python train.py --experts_per_token=4 --routed_scale=2.0 --router_bias=true --n_groups=4 --lr_router=0.00113 --n_head=6 --rope_fraction=1.0 --qk_norm=true --init_std_qkv=0.0229 --optimizer="soap_variant" --lr=0.00642 --beta1=0.95 --beta2=0.98 --warmup_steps=50 --decay_fraction=1.0
Below are experts of layer 2 (counted from 0) of a mixture-of-experts language model. Rows are named router (the router's row for the expert) and show model dimensions 0-191. Each number is 500 + 25 x the weight over its row's rms, rounded and kept within 0 to 999. Numbers have three digits each.
After each expert's rows: "mostly gets" lists some tokens that are sent to it at least half of the time; "comes before" lists some tokens at least twice as common just after its tokens as in all text. This comes from a sample of Wikipedia text that the model never trained on. Tokens count by the router's weight.

# expert 99
router:501456545475510545465505468476541530505503470531514479502517524488503503505520480514500502518513477501500500484498492486533524486520485510507496487509497462486503426465519524478515520534508509488533492514506549487485448485524520521528528496527476485486516482545525470531507480486550545531463462529512497535491552534503500480474478489486482467509493484488562468475469480560553450539512505496550550461490479509514521487455493510500494464491513517508526480529497488475543502520462468514515507517509487531486479464482512542490506475528479457498511495503488486477513527457489484510
mostly gets: " team", " League", " school", " family", " government", " Division"
comes before: " of", ".", ",", " in", " and", " for"

# expert 64
router:526519517504532525483494512483534472489497556519503516487539459507496500472499491451475505506473481481493541469463477482497508549486513473465487510512496525481506485479470487497503524520505488475528520501530464482513501502469516498469525484491489501500557483469518503533474434490454524452535441532526509495473507476509519481426530472528492527502507490460539479511488520484504456515500554522495528537524463486481551508535477514491527522473501479500465494492487532477524486482523528494476497477454491498536538508500475506485489518472468502516485460539520528450526469519497508490
mostly gets: "),", "\",", ",", " 1988,"
comes before: " and", " which", " but", " who", " including", " a"

# expert 116
router:465470503467510485504493481521513548471451455454504489523544479531485495513509513501506477509467500486454537519537486482463464563524507499507492511476520477490499536465453524492509510497457473470487490534504470543467489496524508456498492550470509508493477500508488502479500539462541509478540467478513521534496530498472542488506475520536511487529520502513512538507493494507506474463524467499476439540532485480523491524504541518464523497493516468483533475478543533532512475507487489542506495453475551500508516498498524481527481524492455520495467508515525495474531514520500520522
mostly gets: " –", " -", " —", " +", "—", " −"
comes before: " |", ";", " \"", "N", " The", " Take"

# expert 108
router:518524475530499495506498533548483450521498495485475529469474505477534442520505535535460481440494521486506493493536505445499506473538479503513488488504526528511494460508500505487521481507481509483483492495530476481478507483527471511549527566516460464504509517497475481500481506451466538501517513504537553467529504518525459498455464471525452488525527462538485522509491468495489543486535506475551514523503545484472486479509490481477493524549517514504453507486530485479487461519519476485493501518522497498499514487561490511513467534522472498493505485498516511498476489488541503521
mostly gets: " in", "|", " during", " at", "In", " within"
comes before: " the", " ", "---|---|---|---|", " Total", " 10", " 7"

# expert 83
router:485491505493486522455533476468494529520498513518484464496499471471537498520497505486484467506484485497541524483489531493507472508491485502530517517554522529471514505481469484500542501524481527490448497512475464559552483497548531506478499525490514518460471500500513534509508453510510517469486509487468519541451509534507504493509544476551516499479507451481494531521521487474502516483500484515473510440494500546513473516547519506464503496492548473515524492503481493461501538465491539477453522480491524499530558473474515503489473478488505508457472526526502526457477469465482525469
mostly gets: " =", " ===", " General", " general", "com", " Jr"
comes before: "\n", " and", " who", " election", " which", " released"

# expert 87
router:463466521502487535477468537510556456455480504455526486499542490520508528490504473487496489497486521492531549460537494515483529473536470500534496486499488491474506487493517570464507530469524522538481519499481520508527481521498519501479491534505463525482504537506459539482509522530464483451523525484504524500548522441545523538458501534483531494495494481463553484509478504517483482522499491541501516486484512461490493523513510532498512494496513490520452498471454539503510511493500479527512495519545516487452509469505505474537530501509471511468496518514456485508533502473493520478
mostly gets: " that", " which", " who", " where", " they", " They"
comes before: " was", "'", " of", " he", " is", " had"

# expert 124
router:477563516498477513503479503489521515494540503516476461517498446484487534515506497509477488506535501500504554531488495516479486527458477534453494532486493515547478504475464487480493525502482501538524470451549507535512482454445517467524490486484568508487517538493534464527461540475521506523543483501533500524497460474509503477520504547477505503449494542547471523469474484495499500531512485498511481522498515470480507460511493552535515528489500488508526474504483500468530492495502487517460511507496542491531525478468487492505509491508547522522473526507511527478471537491517509472
mostly gets: ")", "),", " 2019", "]", "\"", "}"
comes before: " |", "\n", " is", " –", " (", ";"

# expert 68
router:479492464487472530480493495486483499512518541541519516456493534527508480480510544473507544488549462506474521475462492485536490476508504543518517499540468529521467529524510472540506446524487496488529558504471477505477480475464492504537539542501529461517486489476483487508529472478527488491498455525511507509488515477477487537515482472503529511542511524501528511506539546479499549486542512513475468511498545464489510530512545516469486495564514504504485475495510495482464505482466484525489491517514492483464517530515500493505495510539539441508487460502535505478511528499520485535
mostly gets: " is", " was", " are", " were", " has", " had"
comes before: " a", " been", " be", " not", " to", " an"

# expert 102
router:509458517489490528518490469541450491505514525525470530494514509526504485529460521509485484500493460547471479500512485525502565490508539498512521522521490529450443534491533546505527495500464489522488553505481506511542479509529527491502541484486481490476498495500563497480483507538530514532532525514525548513500494490510530488508474475502432493505494471537492481514490468539534462477501491497513465455475514523485477480442492528492476540552516469522516485505483469476492515520487511466505523485463504488485440475481487511510498485502452508493493500494495523510519493542473532486
mostly gets: " MPC", "History", "Career", " films", "Species", " Notes"
comes before: "==", " ==", " of", "===", " and", " in"

# expert 127
router:471502533490491513470509483545491537497544503539520487517521539481529496525514463480479492483547451470506484520463512514480513494489495502477502506519520473497467491495434516489518535488455520499477516503512506521497444476522496500505528524523476525471515524532537487519521440519549507483494478517518540519546528529481492487461492494474427496511516502465528456446485496501504485518535541475484520449490513536491542483518491489495481475499487474502494524507467502471514488519483486531547491520513493446536460476458515518511510488484502504463470487487537534498498504457482489503
mostly gets: "idae", " Records", " footballer", " Productions", " Corporation", " Pictures"
comes before: ",", ".", " (", " in", " and", " of"

# expert 78
router:502520528560510473481486523478538466444488494482507493497496526493546502522468465533473496522497510517460495514469505523478488489507463497471481543463510473531485495532480506491475528497542501473494470481536462486486519525516485517464481503485526513546475511548489535496516488478521420475470492479485484517516478513545509470503477467471502542511507491482508480520505498486512524501467516433486523539482504509521504468525540502488510491501493480449500483531491545482470511524464527481469530496506449463500468507539529518519512476547499469497481469472488511450471490507524522496
mostly gets: ").", "\".", ".\"", ".", " 3.", " 2020."
comes before: "\n", " The", " He", " In", " It", " She"

# expert 126
router:498534474495437486526500516482519494469520494540491499504498500531496493545546500463467473498477543498517510444520479486446521481491523547475522512497539511475488496473526492509512463496509491457544507479509534542485527530511503520524469576481496535498536495505551527455498475483485510491489504500440530523569504523460506458516497549522527489496537451492487527478496513503517512498525457484485518524478473508526541496499496455484505491525494499511513500501536534497461477520456479509517545491542485527518487514486473521487467479502500485509489499496533507499513481520493518494
mostly gets: "–19", "–18", " (18", "-2", "-3", "–8"
comes before: " |", ")", " km", "th", " m", ";"

# expert 73
router:471464545475468490531488503497529527515520522490520509506465519494465519487468510507572502501488532517460481503490519499524481483473540464459493480534473466485474504540473473502491554514444510455499487513485505458525499530527448517472492470488511438513473503463511499503521497513489488518479491499476487536508490515489476515495517544551511504479524537551485554516499512497474503498492520476512515495530517504497525512523536522491514523457516469526474496497544548504496479514526478490498493518486499456532492554538511483497472473534559471490524518486537485531519534501514509474
mostly gets: "ed", " won", " based", " played", "aged", "ing"
comes before: " by", " the", " to", " in", " on", " with"

# expert 113
router:470474549550495508540521530534525472503540469492522510399490526503509491487518477471533518535465481500498495529502489477457509501469511523498472491521506505503537491479504499522522460502544480484482483469490489443506525458477496514502477494518532463508480525476451497526511501487495461529469504490498522495538457488484512491489495506529523517501493475505499527504518513515507514505521465501513518561507481485504530533497476497491477526478468503556464529453455517485500497523526489475522532508471514526476504535507521520487525513460480479494498554562497502514507510517561525483
mostly gets: "5.", "4.", "9."
comes before: " ", " \"", " 1", " 0", " 2", " 3"

# expert 70
router:564458525501537574475492516506526530460493467505509515463515478529515518497490500523500477473522481548504534505494509527538507533503506485479517507501468521493506511514515528558507497492540471521546522466574521507476456514486499528554527500516493475501515459538510499492515473533509466498511501500517494479528491488498497493507477490506447486511483506501484470497490495478515505484462499503456468492505537472472503512443535531478482451479525479465530475500512458469509513528484501519517515475492506518478457503450509511463469454510532450492517484507476502526514477483518484525
mostly gets: " evidence", " murder", " writer", " risk", " males", " blood"
comes before: " of", "ed", ".", "s", " in", ","

# expert 76
router:501450551487507494483508489486536487493485479524547491516511567532540516473491488479513509458519468483506522505506496507499521582503514497544509500538490480477502433518492530474504512490508500547426488506448502517515454470484502498503502531498485537552474491504509497511496500492502494491523472508511546470520496469482510547490500500467521542503530493479500470506489520545494485509548485532501493474477502474545528502507500501541488470536484512510523518560472505501485470461497509536525489469510502450453516474482501487523515486516483513526493515495461477486524505534480531474
mostly gets: " Act", " book", " story", " song", " way", " idea"
comes before: " of", " was", ".", ",", " is", " to"

# expert 117
router:472485482501422454526482468497517499458470486513525486545537493483462522513534488485502500498479483489518472473510516517516498475501487517525527469488478507483489494515504464527437478485506497465536485495485536516493508502482478435516483556536504507482546544518515496501540510487479504490463493546493496490497468521484488490511496538523519491477547463522504457440466497546478510519542488529537507547464455517532479498480474486505518490538503525497492509509475553517500533464449533522525503477517507471536513506491518476469513484473517493514501459492532512497523513496516511505
mostly gets: " 14", " 9", " 11", " 17", " 10", " 18"
comes before: " |", "th", " years", "'", ";", ")"

# expert 72
router:521545498534507533518471516540449540488486488547500492524523466484509511486464458470529537485492451471489521448487518511464507488476491504510486495507475483550508541509473502512478520522461508518491508503540529542542498481478489530544490513514516535475489478469503475500503510483528533476470498502516482496463500559482470495468491480476485525463525510479493456453513537495501548472525486463445509507512517506483523543510506464445512459490469505498510507521487484510488510543524526524537516516545491461510475551520503468484503510498515487511521539504517532518499518497465489503
mostly gets: " Smith", " Brown", " Jones", "ville", " Williams", " Scott"
comes before: ",", " |", " (", "'", ";", " –"

# expert 120
router:494526528470489506495480536522531502497490525540484469521495510513475519508527503543533484488521478524497520524478488466511523518462538502464504530532446469491470463478461487544536491501536491488514517499485565506485457501524490491538553508481447491537485521547513547501529460521477504510527499509499520512477536516460512500499525501517462476486472516508501462501478477526521472555553532496543476449502535562484488498524497466484497475509535513547484518508525514504480499488465507518481479498472514471506482501477506490512528529472525509496452512479484498518495517457494478523
mostly gets: " football", " power", " other", " law", " control", " energy"
comes before: ".", ",", " of", " in", " and", " for"

# expert 65
router:538490498470499490497512483516519507522481497497498513445486506458522519466534495538460573527543515473487493512486510526485487518512554527520470496474486500485480508476523513507502520487453498486528494487472521468547520483483518477514496480454527546519484470465490504465457509518493471524511462523502480526516523519525500531501522515497499457489461476531485504518473504545524504433476509493554459564514494504526472467537481530521498505520553539544522472489486494516507517493488507469491491521531511492545531506485470509544516524533489498471523525527486505517485475489504516456
mostly gets: " See", " Pan", " chronology", " Dis", " pan", " Rec"
comes before: "-", "\n", "==", "|", "=", "==="

# expert 94
router:485491552532475488490501517528459540522481507440537472500480479527480460533486533514523497546458487484524572487497474485523490532536503503479517474476528500516542497507511502495513483500520499483491499540557494528487470476537512525518553480476527471527496535488512502479539498508485507533475503528487466513521478483500468497494487477520466471516476454495484475491557482498492503435508500518529479461516518493482499490467490498548471538504485494507478528504481477513476532466484485477485462526466504481508466507488511522496566487523459478481487527523524505532510522528508526535
mostly gets: " Total", "Personal", " Date", "See", " Born", " Genus"
comes before: ":", " |", "==", " career", " information", "ed"

# expert 114
router:490479468502475524511483457492444515469488489470479479519501497540493495491516547506467482513511507511504535455528516513540498473529505523539506489477445513476522525514537511493483535497539503513485476485513526490536522521492493428535508514513465473495520479516491483489489491477468519459507520521454481473486495516529495473524488528539514497501477464523483491460479503580526505490487494481492493522503526529537460549478481516522477512554483504474490488536532525490477497454538529494498512500520492485521536489489506471471519476521509522487499469481545491512535499514588504500
mostly gets: " 5", " 6", " 7", " 9", " 8", " 4"
comes before: " |", "th", ";", " /", "nd", " May"

# expert 118
router:469532467475507480499489438546519493501484496439469518523476489476496500479496503498514541544498493499500511487490501535468522505487526478507460467460562538500524461490522490478556517527500498506473476452485513441477485539514481460516517488532497465492462521535468484485452509492461462494494513504496460445460501505477492529515503509500496493484523516499536524480472498541514488530482522495496512512534503482470465475540531516534509521500485487502496468495492473541473485476490513485522415481528505549504483505526481481473493502455495515469496512517520533482499498494496522483
mostly gets: " of", " from", " From", " near", "From", " Of"
comes before: " the", " a", " his", " its", " their", " birth"

# expert 123
router:495491470489496557511493494504508498506489504456535560484509545510502467459515487512561508528508512476505516488467490459498508466482554489509516500561472485513453522500521543528500489543487495502456509470511488485493456519473432512477533502481530476542506519505501509500512508490489452510537494472517472490526470506469499558507521524534505490494505509525517541498528501490504513491492504508533465516552515509479469533513548524506513508490512489492472492483539495538476433512529461512483529530496505495481530503541478469501503497525564498501543490531511531516525522501518513487
mostly gets: " using", " about", " gave", " than", " featuring", " saying"
comes before: " the", " a", " that", " his", " it", " her"

# expert 88
router:499488547471511526517489485505503511530500549521482540503496481518483521490504481476524508505503474526524526466501488485527522559530481500497479499508434504551534517473490491498481526532510492545510445480520539499437498514502513549485460520496474509491483458500510490488489508500508507444483543461504524517475443502508496487485520496510492498456476477498533472477534531479494524513512514476460481479495511525451507511522467470492501526474497491500482482484470466459487505510507514485539472465510498486471517528543565525481456490512517487512522464507532539506435529494468477510
mostly gets: "moor", "ford", "ock", "mann", "berg", "lock"
comes before: ",", "s", " (", "a", "er", "ed"

# expert 71
router:528522495542501536507514567508483499517545492530500508523536507459503520505509507517489495498504515491503485523457485481498477498522508514462500516512510497483491510492495531463525557504497517472483562450537533509475525533495484538490510543527497502516482518535513466505514520530535491514492485477520490512513495494529530464495536477523491483497503551497542473477489465522517504515449511452477489515547524502529474481505464491514491459495457529483505480451472504479502450514507459472561535509474546516493461485481493478551486502469505497466540499463468480550470495479509507500
mostly gets: " States", " California", " Germany", " Wales", " Texas", " Pakistan"
comes before: ",", ".", " and", " City", " in", " ("

# expert 84
router:466534501500499558517519443474511511474474467500450488530479448526500530478494495543526459520507519528498493490479519533504506478535537494520518475515464502500462511483531468504508492483516501503511537545502535501487490534485501519525487530458523524488465508531502541478523516508484510498469521536525479514501494519528485486501518512523510499475490498507497456464527471490509498543500514526487479520532497498525457503515501467485523507483461528483505462464496489495534534523493532489524512477553489483547506502474527429517484486479559507526475429522534504474516502525502558497
mostly gets: "2", "3", "1", "4", "5", "7"
comes before: " |", ")", " m", " km", "th", "′"

# expert 125
router:532481522494495472474495515544516551466474472539527481513493475478447501489516455465549492489521461497485481496522478514529519505502451511521497497511502509529528435502484512518507538488472534501504504538486501508516498477499500476511487538530475538475490530543507482478492486551479487442442511466534511519500490555496544480505542489513454477479503517529508480472500495501476497507544477511551506471468479518520498490524501477520509451468510541522528541498486507497514505505494482557520507499523480427502476491510520525486516552504491502505521481511497524508518507484490495549
mostly gets: " Avenue", " Street", "hina", " Rally", "phone", " Bio"
comes before: "s", ",", "\"", " (", " School", " ="

# expert 122
router:522500487509498498482500504528474488499503522536504500506484491504469475513525507543503487466540450476485547534543504469485513502459482474506486489447487514545474451476495483556502539523498466520501488486492504489590487477528515537535498525496475505480501477548509480485509467516522499463497507489485498508492518515470516528483533534504481539519517504476465464475481509473506495516520507496534546472468518552526554474492495497501487489493534527460518505497516486467451510520502525558499489464545495449533471480502467538473463452507489514501481492510497496498485494483477495535
mostly gets: " head", " side", " Avenue", " Stadium", " wall", " Street"
comes before: ",", ".", " of", "s", " in", " ("

# expert 66
router:545467483520518510482528525544505545472530486529503481492477498480539495479500466512496510475510498527525495516498498493525503496487553468479514494525513461469509458503464529478487519487536549484531506513533565515517476472527506483514509518524471505471487501527484462548494495485545513506464507529488477490521550521538515482476505493518423483553505511483547466498542482551518443492533491539485503461509510500513483488450547509527494507468506515544508493503470503495515475481479481474503488526511481497510476506478492490548497536512482515477508530470467483539486481495512466483
mostly gets: " University", " National", " State", " College", " government", " Air"
comes before: " of", " League", " and", " States", " Party", " Force"

# expert 81
router:495503489521475450530495478453544530464497468512507580502507489506523510498494531497478495512518540480475467509491550495525482491484481530471504514470501534503475513465450489493517501528487475515515508494524498476471480452487514489523477514522478527458471508509491497491476516542479494481494533531497559527530510490456508504497548499503483539514511515467487519529538465516457479518461476488528493509512487465508503473525446515529530506534542503464547513496520480541528501457466486531549487484534522480523471470503479485519525538521489511519458501473516471476465504502483486496
mostly gets: " ", " m", " g", " p", " M", " para"
comes before: " |", "·", " -", "whose", "Following", "providing"

# expert 67
router:510506481522485471531532476464531512475477481470534548508499525509512524493461557497497517481518530519454481534500523492526469492484474543476510512508520527515557506498514477526506484519526481507560509501520505518513497473483517501547473529498490516486480457541482515503454509542508472487536528524508531510526484490500488526519531493556493545517466464461489513510524462513475489476450482523557502510502497468544474469447471516517489518525547507486542498472499487530518497462487462520514514510459502471497513477533485486497527555505474500533483523484501483495481508509542506508
mostly gets: " ", " re", " c", " co", " un", " con"
comes before: " |", " -", "·", "whose", "Following", "relatively"

# expert 96
router:501486517519504501496500492485531489501553526503484487497509524518471453456450486518522530490468484518485484504517447444505547525510490473518486578487528472500486501528477535494500503507518525528536528497482496461527537469510464507465566488502476500518496468482492494513510515517513505522470526524517515514515498502538518537505465504469516449533438491526506533526519544507528533531488524485461514468549503500514524532512498503514495511533453478495498516528485509514505515490495499499467496505465513521456501498487508507435490493499517520504492474523475472514453503453560484475
mostly gets: " 0;", " 1;", " 5;", " 17;", " 3;", " 2;"
comes before: "\n", " ", " 0", " 1", " 2", " —"